{"n_layer": 10, "d_model": 256, "n_experts": 16, "experts_per_token": 1, "d_expert": 352, "d_shared_expert": 0, "activation": "swiglu", "moe_layers": [0, 1, 2, 3, 4, 5, 6, 7, 8, 9], "router_score": "softmax", "normalize_top_k": false, "routed_scale": 4.0, "balance_loss": 0.00954, "balance_bias": false, "router_noise": 0.1, "router_bias": true, "init_std_router": 0.00957, "lr_router": 0.000532, "n_head": 4, "n_kv_head": 4, "head_dim": 64, "vocab_size": 16384, "norm": "rmsnorm", "norm_place": "pre", "norm_eps": 1e-05, "positions": "rope", "rope_base": 500000.0, "rope_fraction": 1.0, "qk_norm": false, "attn_scale": 0.125, "tie_embeddings": false, "parallel_block": false, "init": "normal", "init_std_qkv": 0.0369, "init_std_o": 0.0458, "init_std_up": 0.0528, "init_std_down": 0.0528, "optimizer": "muon_hyperball", "lr": 0.00636, "lr_mult_qkv": 0.5, "beta1": 0.95, "lr_head": 0.00543, "grad_clip": 2.0, "warmup_steps": 200, "schedule": "wsd", "decay_fraction": 1.0, "decay_shape": "linear", "final_lr_fraction": 0.0, "batch_tokens": [32768, 65536, 98304], "seq_len": 1024, "doc_mask": true, "train_tokens": 576900000, "steps": 8886, "dataset": "wikipedia_en"}
Below are experts of layer 6 (counted from 0) of a mixture-of-experts language model. Rows are named router (the router's row for the expert), gate (a neuron's input weights, with its number), up (a neuron's input weights, with its number) and show model dimensions 0-255. Each number is 200 + 30 x the weight over its row's rms, rounded and kept within 0 to 999.
After each expert's rows: a language model's description of what the expert responds to. This comes from a sample of Wikipedia text that the model never trained on.

# expert 15
router,229,226,233,199,155,160,173,199,166,192,206,174,204,221,213,204,241,232,179,157,198,151,163,208,119,177,190,193,212,198,186,201,206,207,201,186,171,232,154,257,264,208,197,203,227,219,153,212,229,210,218,225,200,266,163,190,163,202,207,229,195,187,175,213,186,194,186,182,176,154,207,208,219,228,141,289,236,242,234,172,212,242,215,183,214,209,198,265,204,164,273,177,219,180,183,174,207,179,150,243,149,213,252,162,167,224,176,170,197,255,215,265,213,163,234,226,166,207,182,160,202,214,215,162,195,228,183,205,198,172,203,234,182,173,181,217,255,197,218,220,249,219,173,175,174,179,235,224,227,173,189,174,204,177,172,239,232,176,186,254,223,242,146,155,143,179,218,165,175,226,203,234,225,179,190,224,180,199,180,209,234,193,147,174,130,191,165,243,241,192,198,210,188,206,219,214,153,235,217,236,120,214,215,189,212,196,261,198,159,183,235,249,226,152,181,218,204,181,193,174,179,201,210,222,166,198,174,236,241,202,197,169,194,207,203,156,236,166,178,206,223,203,219,171,245,208,238,174,184,182,226,267,178,228,226,184
gate3,190,154,222,213,202,170,187,260,203,215,221,144,241,208,177,240,181,210,161,207,174,204,239,175,173,251,184,210,218,222,157,205,237,157,188,198,210,208,220,199,219,213,180,188,207,206,224,174,168,207,212,264,158,216,190,214,148,150,143,223,167,205,172,133,181,196,177,170,159,177,220,150,147,204,215,213,206,196,197,193,209,202,163,200,161,268,217,176,164,214,246,216,169,187,211,263,159,203,130,175,161,233,184,184,245,223,192,195,228,201,222,188,226,208,183,158,226,170,249,191,248,231,158,161,207,177,231,191,260,217,216,215,200,196,194,203,244,197,194,195,199,194,235,179,216,204,206,240,222,239,179,232,158,168,186,186,226,262,239,175,141,144,196,218,189,185,212,202,253,208,228,215,184,241,219,194,225,215,241,178,219,154,200,158,153,164,254,237,198,187,120,249,185,161,192,232,192,190,189,170,185,233,186,197,168,192,209,257,203,184,180,215,165,215,233,195,244,221,241,202,232,166,202,170,231,206,222,248,256,245,161,184,215,220,219,183,227,285,206,199,203,227,232,243,230,238,148,180,206,160,169,213,180,241,192,243
up3,160,224,252,181,209,188,178,173,151,219,202,208,217,163,213,147,203,198,212,142,243,247,234,191,221,109,203,232,177,217,213,216,236,192,192,146,167,223,175,190,195,173,169,232,187,206,174,187,219,164,192,200,233,171,245,195,210,198,234,183,232,206,210,216,219,213,245,213,259,201,148,224,146,165,242,171,241,245,206,194,257,198,199,195,269,211,214,223,195,172,174,157,246,179,228,199,182,184,263,240,222,182,254,148,169,174,149,206,222,181,172,162,172,223,211,198,134,273,126,195,196,194,214,175,237,210,172,226,183,185,195,197,153,158,210,205,165,174,167,167,206,197,150,235,212,217,187,168,237,173,177,151,234,215,198,260,158,141,161,176,222,211,184,153,224,209,257,204,131,185,196,212,170,195,213,236,200,233,188,185,189,221,156,221,199,187,197,215,172,183,235,174,173,184,199,254,181,211,180,211,194,160,250,190,238,220,226,221,195,186,185,153,186,200,165,193,208,138,181,214,197,255,203,213,165,206,188,234,147,223,210,198,183,180,176,193,188,193,173,191,249,231,203,134,156,216,177,229,178,223,199,188,240,186,233,197
Verbs and clause links

# expert 4
router,224,114,197,194,213,203,145,192,168,192,200,166,254,207,160,243,176,194,208,163,195,211,175,100,220,227,236,239,215,206,235,183,246,123,186,207,210,169,246,156,187,195,148,206,173,210,199,198,225,243,211,177,202,224,177,172,140,159,162,190,159,240,193,174,211,195,162,169,183,177,209,200,214,166,223,177,148,176,186,180,202,206,188,208,224,214,164,234,202,211,120,209,224,244,158,174,231,148,240,229,188,211,205,258,179,174,186,182,164,197,179,168,189,234,178,193,237,244,194,206,203,222,167,190,217,159,137,242,239,177,205,205,205,197,155,190,213,180,188,223,226,174,225,169,174,181,266,168,215,223,142,212,148,185,159,240,188,194,191,231,167,227,193,183,219,194,249,234,187,205,148,171,217,159,161,215,199,188,254,226,217,228,164,209,255,180,193,233,197,171,146,193,240,177,222,227,233,239,228,210,207,152,192,181,183,170,214,201,191,222,175,197,167,217,161,220,169,203,164,197,184,246,163,136,208,166,237,175,227,226,154,223,240,222,205,230,215,206,231,166,201,188,230,165,243,232,205,236,205,177,173,201,189,225,244,247
gate0,232,179,141,163,168,211,205,221,196,208,170,205,206,217,233,201,212,167,151,206,200,205,183,249,240,199,226,214,184,145,183,192,194,240,225,147,217,196,213,179,243,145,213,170,234,213,158,211,192,274,194,176,207,166,236,171,232,239,186,221,170,206,266,174,221,135,194,196,207,189,222,185,168,164,263,180,193,199,164,222,213,201,235,247,201,178,205,227,196,223,244,242,184,192,211,167,170,209,196,200,195,134,211,236,194,201,192,172,140,169,179,218,170,220,188,202,174,174,198,182,204,219,193,192,202,174,179,210,203,165,175,214,238,210,224,191,244,205,166,192,192,257,226,243,166,234,211,215,234,247,179,206,203,176,204,147,173,214,153,237,191,212,148,200,231,193,237,245,166,179,232,238,159,191,188,153,178,146,210,219,162,119,167,132,222,216,191,112,185,203,153,185,175,151,208,237,222,188,134,180,140,222,242,214,189,213,207,212,212,151,197,203,238,219,251,194,181,221,210,222,218,192,166,212,175,216,178,176,158,224,219,218,220,261,211,203,178,192,215,235,155,227,241,287,206,174,197,156,250,246,204,203,199,227,228,178
up0,206,205,224,196,230,203,165,174,223,155,207,170,207,195,231,216,138,190,172,194,234,145,220,222,172,206,222,150,233,233,152,212,197,203,201,190,164,175,185,185,257,241,225,151,207,154,179,146,198,206,199,234,220,181,217,208,212,212,227,156,222,172,187,181,208,189,238,191,197,253,185,227,213,260,187,195,214,163,188,218,174,248,176,207,238,205,202,249,203,136,203,226,178,193,203,206,166,229,215,199,195,201,249,196,198,204,165,156,257,209,184,241,199,210,200,181,186,174,252,205,213,179,174,190,172,184,219,177,175,187,222,183,158,177,168,224,202,189,178,145,245,199,224,215,169,175,239,240,168,178,162,258,203,182,260,132,157,154,174,210,198,170,169,221,168,155,171,220,185,262,183,217,209,217,213,175,232,162,200,237,181,226,222,205,266,259,196,238,157,181,231,174,228,183,185,220,216,245,212,222,193,192,195,203,227,186,208,193,177,158,216,185,223,253,187,206,201,210,172,118,218,198,239,203,159,166,202,190,267,213,218,212,236,180,246,155,125,235,207,193,273,192,224,182,246,197,159,157,186,127,199,186,252,221,272,176
Mid-word subword pieces

# expert 13
router,211,183,212,185,237,237,215,182,197,235,171,223,271,247,166,209,210,208,214,228,155,214,218,206,238,244,254,211,232,226,177,181,202,181,227,237,201,166,220,221,180,188,219,169,232,219,264,220,237,151,207,191,143,160,228,206,206,198,204,206,153,138,181,217,170,246,222,165,163,191,210,180,141,204,206,173,204,247,137,189,182,156,191,169,206,193,171,164,187,209,218,211,147,178,224,221,148,232,213,179,209,196,149,184,249,158,240,236,219,204,239,207,221,226,190,173,252,204,227,228,240,242,166,245,172,216,218,139,189,211,246,140,215,143,201,218,191,199,209,174,205,177,248,165,184,241,189,206,160,189,203,174,190,175,190,218,228,229,210,189,139,160,207,180,150,188,188,223,200,224,158,208,190,206,189,209,211,240,163,170,213,173,237,237,191,146,234,240,199,249,207,227,191,204,199,211,226,192,199,201,229,176,208,257,225,252,225,248,166,206,194,228,206,202,217,257,252,233,220,156,158,176,193,224,173,180,230,191,217,158,165,210,212,151,185,256,188,139,171,152,180,175,229,235,198,189,168,176,174,183,206,157,146,257,244,228
gate0,207,225,214,139,232,190,191,210,161,177,138,187,184,189,232,146,247,212,215,138,214,146,182,159,163,209,196,205,207,213,229,214,204,187,202,178,190,219,231,222,269,210,195,156,196,253,204,239,170,218,203,206,193,233,230,250,198,257,180,189,215,157,207,221,203,193,248,238,195,202,260,224,127,176,179,209,179,169,215,257,179,237,244,146,174,145,215,164,186,168,166,190,232,220,194,255,160,213,254,200,193,236,202,187,221,217,211,242,261,206,170,222,172,241,216,181,175,191,185,200,173,267,211,190,231,216,180,168,203,215,215,206,218,141,231,212,180,189,233,190,167,224,183,230,196,249,222,125,214,228,239,181,261,177,153,196,185,158,196,179,196,202,253,149,155,187,158,218,166,178,195,147,195,243,158,160,168,207,214,223,159,200,171,198,196,195,182,218,192,221,242,214,188,167,213,236,176,207,164,177,225,187,173,221,191,240,191,153,225,200,237,178,229,208,165,188,152,161,201,194,220,165,280,178,215,203,209,185,165,191,239,211,192,188,115,224,185,185,177,222,206,209,176,207,184,198,198,181,178,202,244,212,181,136,233,234
up0,216,148,139,157,214,175,188,216,233,229,184,247,219,166,207,165,270,200,247,221,251,201,173,179,200,188,169,175,189,224,166,173,269,140,251,236,187,171,170,253,155,170,185,176,207,230,183,175,214,176,161,179,191,197,249,223,198,173,174,211,168,146,209,221,203,203,204,229,179,194,241,186,162,245,188,230,170,230,234,217,219,176,256,201,145,190,173,181,170,221,271,137,196,192,241,249,238,201,223,231,199,247,155,189,161,149,227,192,219,260,142,201,233,180,223,207,208,168,194,195,197,228,231,226,145,247,181,237,201,165,246,169,239,150,174,209,135,187,186,204,164,167,223,210,210,175,225,201,201,219,163,213,149,225,281,201,220,205,244,220,178,182,268,200,160,194,219,197,212,195,177,192,132,234,182,169,216,180,186,211,201,215,177,220,154,199,198,219,181,180,234,185,206,199,188,240,223,130,244,190,155,212,178,174,188,198,213,225,204,202,255,215,222,168,229,153,154,233,246,180,194,192,188,175,184,198,191,190,186,227,202,155,208,191,186,214,201,204,188,169,241,212,246,166,175,199,178,189,222,204,191,197,145,182,196,184
Titles of works

# expert 5
router,204,174,208,199,209,190,176,221,171,221,189,205,183,186,203,197,173,176,172,156,167,206,226,162,171,197,226,205,197,139,210,195,238,188,157,203,213,191,200,169,189,232,153,197,174,192,202,187,158,160,231,256,232,168,193,211,235,155,222,186,187,225,182,201,219,179,190,222,166,156,184,206,218,183,209,227,192,167,212,179,195,207,182,214,234,200,196,166,210,204,131,239,182,210,198,192,214,237,233,230,179,215,192,279,235,205,222,162,188,158,166,157,205,198,155,167,218,225,205,263,272,186,216,276,207,165,229,179,201,184,151,220,194,170,136,160,182,146,206,199,204,105,245,216,136,234,213,160,248,240,174,176,203,179,223,249,136,220,230,221,164,173,201,185,225,229,258,206,256,222,178,217,161,199,233,190,212,169,223,234,188,204,178,206,174,194,194,204,167,221,211,192,211,187,213,208,164,143,184,161,188,242,250,194,223,183,219,169,181,169,228,179,209,226,182,200,222,171,191,198,168,222,246,172,226,164,230,180,193,163,147,192,248,245,179,167,153,187,185,132,258,259,159,152,224,224,176,135,174,220,230,187,253,185,195,226
gate0,143,202,225,166,171,159,173,227,163,248,209,220,237,159,213,189,179,219,193,125,220,149,200,182,171,262,183,250,168,224,192,197,177,242,210,196,217,170,193,239,240,201,166,238,234,153,233,266,187,207,177,168,200,233,199,177,215,179,186,232,125,209,224,225,221,202,209,203,193,208,164,216,218,176,221,144,260,200,232,157,236,176,222,220,223,162,216,233,175,226,132,203,202,188,215,198,189,214,229,203,211,227,180,224,212,173,207,193,256,173,160,228,232,209,167,238,222,214,246,230,253,219,200,266,174,200,233,181,173,182,176,221,232,213,172,160,197,241,162,240,219,266,223,203,277,189,174,193,232,200,163,161,197,209,174,229,233,190,214,212,215,228,164,148,292,156,190,244,210,222,196,223,215,191,185,231,222,172,244,228,248,183,196,172,171,203,220,146,203,178,243,197,194,206,224,196,176,209,202,198,173,174,206,196,148,277,194,201,162,199,224,146,230,185,211,245,196,188,210,173,221,151,198,184,197,200,187,225,187,210,180,175,184,158,207,203,222,203,239,221,257,197,185,147,261,201,187,182,215,196,233,230,222,131,203,184
up0,195,176,181,188,172,206,207,216,189,210,220,202,166,194,165,189,290,182,197,171,234,174,229,215,171,216,173,159,206,234,244,213,176,202,171,260,160,164,172,269,216,158,189,167,169,206,225,177,179,212,195,222,151,175,232,175,184,175,173,168,193,202,202,172,180,202,172,239,190,238,179,173,136,101,241,225,167,240,182,196,184,195,227,147,191,188,210,174,225,201,215,199,178,174,204,206,224,216,153,162,155,177,206,161,168,118,187,172,202,164,184,187,197,212,209,168,147,235,185,225,178,188,251,242,196,215,198,175,241,199,214,218,223,176,244,237,197,208,193,241,195,232,205,168,178,213,243,229,128,207,220,195,233,187,170,208,169,196,199,190,197,195,142,191,225,173,189,219,184,177,229,207,245,234,202,217,226,184,231,255,184,134,204,213,164,206,233,207,159,154,241,184,195,218,205,235,204,228,270,156,283,146,166,163,209,185,207,211,214,172,194,189,189,225,181,236,256,182,260,206,216,268,190,220,204,189,201,231,169,196,220,199,223,194,189,209,150,171,158,207,186,221,226,202,223,252,223,212,247,192,201,181,240,116,232,214
Foreign name word pieces

# expert 2
router,193,220,218,222,200,232,228,208,224,204,195,201,222,253,192,245,160,234,203,234,246,183,274,217,163,197,202,160,201,230,180,205,249,218,235,190,188,184,223,178,182,179,161,196,212,192,193,132,195,207,200,212,165,164,185,221,207,195,212,137,209,181,243,218,228,210,203,182,235,186,162,217,254,255,259,182,194,206,182,182,254,180,168,189,202,198,186,189,151,191,209,136,208,238,212,237,220,221,203,251,193,216,166,202,188,116,181,171,264,221,212,186,219,190,249,145,121,181,160,232,213,222,188,225,145,150,218,193,171,236,193,225,174,200,181,194,236,231,176,175,209,160,181,164,177,149,201,185,166,185,213,218,198,226,221,150,198,205,247,162,155,172,228,178,237,164,150,220,202,170,210,216,211,179,220,220,217,254,160,188,178,154,197,263,238,176,212,139,230,253,205,175,223,208,257,181,224,200,207,242,205,178,187,175,226,205,257,174,147,221,195,162,206,194,173,181,210,219,161,160,200,155,224,140,208,188,162,202,164,243,223,141,226,213,202,211,184,206,207,200,226,206,228,252,148,203,177,192,222,191,188,195,194,197,124,155
gate0,148,180,177,205,230,169,215,224,163,159,211,181,241,152,189,158,174,221,190,179,251,164,186,159,230,190,181,218,163,189,237,199,215,239,231,212,223,258,231,196,227,177,224,213,193,166,191,176,200,200,179,210,207,193,182,164,240,210,209,208,198,166,196,234,202,140,194,162,199,181,211,238,240,210,245,264,158,188,231,180,155,184,249,258,216,177,217,238,199,182,186,246,136,206,233,263,203,206,151,253,208,156,221,174,213,147,198,201,174,169,255,155,168,162,155,193,198,210,240,216,163,161,196,224,190,199,183,228,202,138,173,216,159,229,180,178,190,160,149,188,243,163,233,207,214,175,173,225,196,164,171,192,139,213,190,237,207,149,201,208,218,221,182,209,230,198,166,219,187,139,181,237,186,202,220,204,216,248,232,182,165,176,223,227,185,231,252,194,181,226,172,180,216,217,197,181,174,221,265,172,187,171,162,181,195,177,182,147,180,192,234,205,220,191,202,207,225,238,147,247,186,182,242,225,196,207,227,261,170,132,261,159,222,218,231,188,175,233,175,133,195,237,234,204,239,244,177,173,151,233,223,209,195,172,222,205
up0,163,221,176,232,193,228,207,145,214,226,223,191,158,223,224,203,190,197,167,267,180,219,191,148,197,241,185,197,165,254,234,184,226,185,185,210,243,195,186,214,227,180,166,220,224,220,195,149,212,200,189,172,217,177,191,173,199,192,218,213,244,175,139,208,197,214,164,178,213,195,207,195,181,224,183,217,255,167,193,201,241,263,239,204,224,199,260,210,251,181,183,231,156,159,205,203,231,154,219,223,176,190,211,218,213,225,210,179,235,142,207,190,176,221,163,217,232,184,235,248,199,164,216,240,244,217,226,164,269,199,194,197,193,201,218,217,159,270,192,156,187,218,203,196,181,187,240,153,247,177,180,204,178,169,249,213,178,185,202,152,202,277,207,191,208,208,232,203,179,232,256,216,197,235,179,222,193,181,202,203,200,249,211,171,169,113,202,220,240,196,155,165,173,187,257,201,205,199,190,233,201,177,201,247,194,216,191,212,186,214,213,239,151,246,192,190,177,174,169,231,182,100,244,184,208,199,149,156,195,168,203,187,222,218,261,198,177,247,241,147,176,174,143,163,143,228,211,239,211,233,193,168,132,191,170,174
Institution and place heads

# expert 12
router,168,241,218,200,213,169,112,201,201,209,188,253,172,268,186,173,166,231,127,224,240,229,215,193,180,211,168,224,211,182,189,221,185,202,202,193,198,155,192,191,214,187,265,235,254,190,171,227,188,223,249,252,216,261,226,211,203,221,224,243,238,234,197,163,211,208,192,170,208,218,218,198,156,209,198,215,229,219,190,187,169,196,185,213,191,205,199,227,203,215,196,228,214,171,218,248,213,170,191,208,180,177,224,225,200,208,173,183,168,184,170,159,233,274,168,215,153,194,191,205,171,238,185,181,138,246,163,190,236,190,243,243,207,191,127,209,235,263,200,214,176,264,174,152,236,174,249,254,229,182,232,207,287,228,207,195,184,232,180,196,191,254,177,159,237,212,202,164,183,161,227,165,257,193,242,190,199,165,186,197,170,257,194,167,166,210,162,220,189,205,242,207,223,236,227,202,227,213,260,232,199,207,257,248,164,221,183,221,200,158,243,215,234,176,157,221,145,207,211,209,189,172,187,194,202,170,251,178,225,196,203,265,162,133,193,191,225,228,210,219,206,207,216,195,178,172,190,196,235,179,226,236,180,220,221,192
gate0,190,203,185,226,158,176,177,223,245,185,179,188,193,235,209,222,203,255,123,240,78,210,195,192,190,181,188,233,215,241,250,182,226,205,200,194,216,207,191,208,190,261,234,163,219,220,185,195,177,233,213,212,182,213,210,214,186,181,184,232,203,207,252,211,170,223,247,207,184,196,171,210,215,179,179,183,211,188,198,250,205,240,232,197,213,209,234,216,159,164,161,192,212,203,229,149,186,180,197,187,183,196,241,233,191,212,222,225,172,225,129,177,144,243,202,199,217,169,229,217,252,155,191,218,202,208,156,201,206,185,222,178,182,211,202,200,199,154,257,218,228,244,216,212,196,172,231,204,219,166,220,137,131,193,203,136,201,203,192,196,210,178,208,173,217,204,227,225,243,160,197,239,219,151,232,206,154,192,192,214,216,202,196,197,207,264,138,196,206,154,165,146,212,242,189,216,191,162,170,266,176,211,237,223,141,193,219,179,254,208,226,178,185,198,258,205,159,182,179,262,253,238,207,160,203,174,190,216,215,207,119,241,196,190,224,183,191,256,191,185,252,270,184,177,177,165,243,179,189,222,216,215,238,222,260,184
up0,234,144,190,198,174,207,208,230,175,286,203,218,190,208,251,214,166,172,115,213,218,204,141,183,214,183,154,210,285,231,162,220,222,198,197,184,244,218,223,147,206,160,182,225,179,182,200,172,182,194,169,229,206,205,219,219,206,224,179,231,224,167,194,210,201,218,152,190,209,168,227,212,194,178,197,194,205,215,215,246,145,167,201,137,284,221,218,208,239,191,274,189,158,164,159,225,163,203,236,206,191,197,198,205,166,218,234,179,173,192,122,244,229,173,219,199,184,206,184,200,248,242,194,200,204,184,210,204,191,186,202,236,206,220,191,187,130,222,196,176,180,178,172,219,182,173,216,159,202,204,230,275,230,203,254,183,162,176,180,209,225,204,241,224,241,215,238,200,238,245,248,204,190,201,129,194,195,194,262,189,156,223,212,180,206,183,203,208,199,210,179,207,197,215,254,267,165,188,171,150,185,232,274,171,193,174,209,203,212,158,158,181,157,194,176,235,201,221,226,240,197,217,238,243,175,171,169,247,228,236,172,191,210,202,182,186,207,157,193,243,151,189,217,187,182,242,247,191,213,243,183,239,183,177,191,231
Numerals, quantifying adjectives

# expert 9
router,175,191,163,217,198,156,288,169,226,250,198,182,183,188,195,163,227,203,220,230,249,222,227,223,224,143,214,174,188,182,209,177,194,173,175,200,198,234,162,202,158,237,237,207,213,212,195,189,164,200,143,196,187,230,183,257,213,216,202,189,196,212,141,196,201,231,196,215,176,165,184,171,216,161,254,211,199,180,182,181,213,159,202,181,176,171,168,175,186,183,178,180,216,187,225,211,165,205,236,174,180,129,188,205,190,146,189,167,253,237,233,240,201,146,173,194,189,178,227,219,228,226,203,134,180,225,273,228,193,209,138,128,249,191,200,222,156,152,239,222,146,245,164,185,221,214,176,147,186,180,223,173,201,245,234,179,219,198,183,177,205,173,208,198,183,141,161,160,218,211,219,207,226,150,198,222,213,214,205,168,212,199,222,231,238,168,222,159,181,179,183,218,195,219,239,205,258,242,180,187,219,210,230,222,179,210,221,166,224,248,170,171,180,255,218,196,230,199,179,185,199,181,172,208,143,218,188,153,218,240,265,150,213,204,153,219,147,256,256,209,176,193,225,159,159,150,214,251,183,172,207,201,165,145,189,186
gate3,291,193,203,224,159,205,225,191,199,251,195,263,217,249,162,222,150,180,183,159,214,195,213,189,180,208,196,178,147,157,171,258,241,170,159,198,200,236,196,224,173,221,226,226,202,202,225,174,216,245,225,221,247,245,199,155,253,189,188,246,222,186,170,194,199,161,231,192,177,196,199,219,203,149,234,240,190,200,183,217,152,255,255,152,181,200,134,189,197,205,175,206,216,211,223,146,231,228,147,201,264,233,200,235,232,185,192,198,214,191,184,212,196,175,232,179,185,210,164,222,229,199,235,200,218,166,191,239,211,236,192,274,212,209,203,174,264,232,170,152,153,192,204,178,245,180,213,192,214,182,205,226,198,252,169,169,186,219,164,196,162,196,160,201,205,155,145,163,161,216,246,144,165,166,184,195,188,243,232,218,221,237,155,178,123,188,225,195,200,201,183,186,231,188,168,192,169,222,210,222,217,189,216,178,223,194,168,155,221,222,184,169,154,240,199,239,176,233,224,236,220,133,219,185,252,181,200,186,224,227,183,188,217,175,195,143,209,245,182,231,151,206,209,179,146,203,178,191,173,213,178,220,170,261,207,221
up3,257,258,193,221,201,202,228,216,226,208,207,159,251,159,235,193,236,237,191,176,214,143,201,162,178,177,167,231,228,231,213,234,207,175,169,201,148,230,177,190,206,157,197,150,189,188,203,179,175,188,254,117,228,263,187,161,216,216,215,174,232,227,192,198,134,189,124,236,176,171,166,207,235,231,235,195,217,168,158,185,193,198,209,188,243,210,176,227,188,201,205,158,244,161,211,167,204,198,220,217,197,222,178,234,203,196,195,157,208,223,174,190,195,201,174,198,249,141,153,209,249,200,212,227,218,210,266,202,175,203,211,188,198,181,191,194,217,233,197,183,183,164,210,278,183,241,150,227,202,163,189,205,174,177,148,226,196,227,132,215,155,258,233,182,241,191,244,248,199,182,212,235,186,198,189,212,180,201,218,155,166,162,176,202,199,238,189,236,191,239,160,210,175,258,197,278,161,216,181,179,203,218,185,186,149,200,258,168,215,237,210,141,206,191,162,241,210,215,210,216,199,185,251,183,183,202,184,197,185,206,230,157,167,218,212,189,242,237,216,216,265,167,170,232,200,168,208,188,199,204,186,247,177,199,236,276
Table headers and codes

# expert 11
router,218,195,223,169,210,204,223,235,202,165,148,177,139,182,221,213,202,185,212,252,202,197,203,191,210,190,155,148,175,194,227,223,122,205,186,259,178,230,142,246,178,205,187,223,173,168,182,155,196,219,130,170,162,171,242,202,200,204,238,163,158,212,219,177,187,206,218,222,244,235,228,222,162,170,155,156,215,212,205,191,234,155,202,191,180,163,210,186,225,163,205,153,230,238,214,227,258,218,232,205,189,196,188,171,215,169,212,183,159,181,241,203,209,205,203,225,185,116,192,186,204,177,198,234,216,231,196,219,155,157,194,209,187,245,185,248,226,248,179,166,157,200,175,203,216,216,160,193,157,183,243,205,196,240,208,173,171,194,205,184,215,191,226,196,185,168,147,171,170,200,173,214,173,221,210,137,216,157,172,149,172,158,260,172,245,194,224,167,252,187,180,176,218,235,203,215,227,157,284,195,246,234,222,196,272,215,214,165,197,199,142,131,227,189,187,188,184,187,220,221,226,169,196,234,192,205,191,184,240,260,242,201,175,191,268,196,151,233,208,223,188,223,225,212,178,212,194,190,223,247,221,202,171,229,134,201
gate0,166,246,214,204,214,202,200,216,191,182,245,205,224,219,146,177,188,206,200,152,191,156,182,165,264,200,199,171,231,134,180,223,174,182,149,162,200,221,201,157,242,177,240,207,197,179,177,187,255,187,148,149,167,187,172,198,136,212,224,168,209,202,198,179,189,200,226,220,197,157,171,119,221,170,225,223,208,135,252,235,221,217,230,185,249,197,196,215,191,218,196,258,196,205,215,190,196,208,137,192,213,199,190,225,212,173,185,194,190,196,197,145,207,271,231,249,143,217,242,215,245,205,168,243,174,213,218,154,157,137,183,209,198,178,234,249,220,145,200,228,182,191,250,193,187,204,174,193,190,201,193,205,203,209,184,178,198,151,186,195,221,261,216,137,193,116,177,164,207,140,181,185,218,155,208,208,175,230,216,223,212,206,225,211,184,183,171,207,184,211,196,202,226,200,210,233,249,177,205,147,219,259,250,255,220,119,187,208,209,208,180,194,161,177,209,234,208,156,172,217,221,211,159,193,225,172,237,195,197,216,170,275,188,182,181,240,199,231,218,199,224,225,241,233,195,243,265,181,204,189,227,195,179,200,242,190
up0,182,163,174,139,140,210,223,184,188,208,170,205,215,305,204,226,207,255,178,214,207,205,208,180,190,227,172,158,223,191,192,217,173,236,190,180,246,183,239,135,182,196,191,192,159,196,170,187,212,203,122,186,252,223,214,189,143,181,241,201,186,218,126,168,202,257,186,255,162,113,190,235,200,230,228,190,154,222,193,237,176,194,190,250,177,193,172,176,197,216,217,242,221,219,275,244,202,201,210,242,178,263,179,181,169,189,195,191,195,202,132,185,237,201,174,215,197,225,203,229,257,160,236,236,138,196,200,174,152,188,181,247,229,214,187,186,207,174,157,184,125,190,196,198,209,196,216,156,224,183,168,242,210,187,193,207,186,202,248,216,197,218,194,177,208,191,197,188,219,171,233,199,210,221,243,172,181,179,192,216,178,207,240,171,167,173,196,188,192,207,209,221,176,236,224,216,156,217,199,255,211,217,207,215,203,183,222,241,175,165,189,202,269,208,245,248,214,211,175,165,228,200,213,200,247,243,192,165,191,215,238,262,215,195,183,208,179,165,230,209,132,183,227,186,216,231,184,175,217,208,232,215,168,214,211,282
Year endings and dates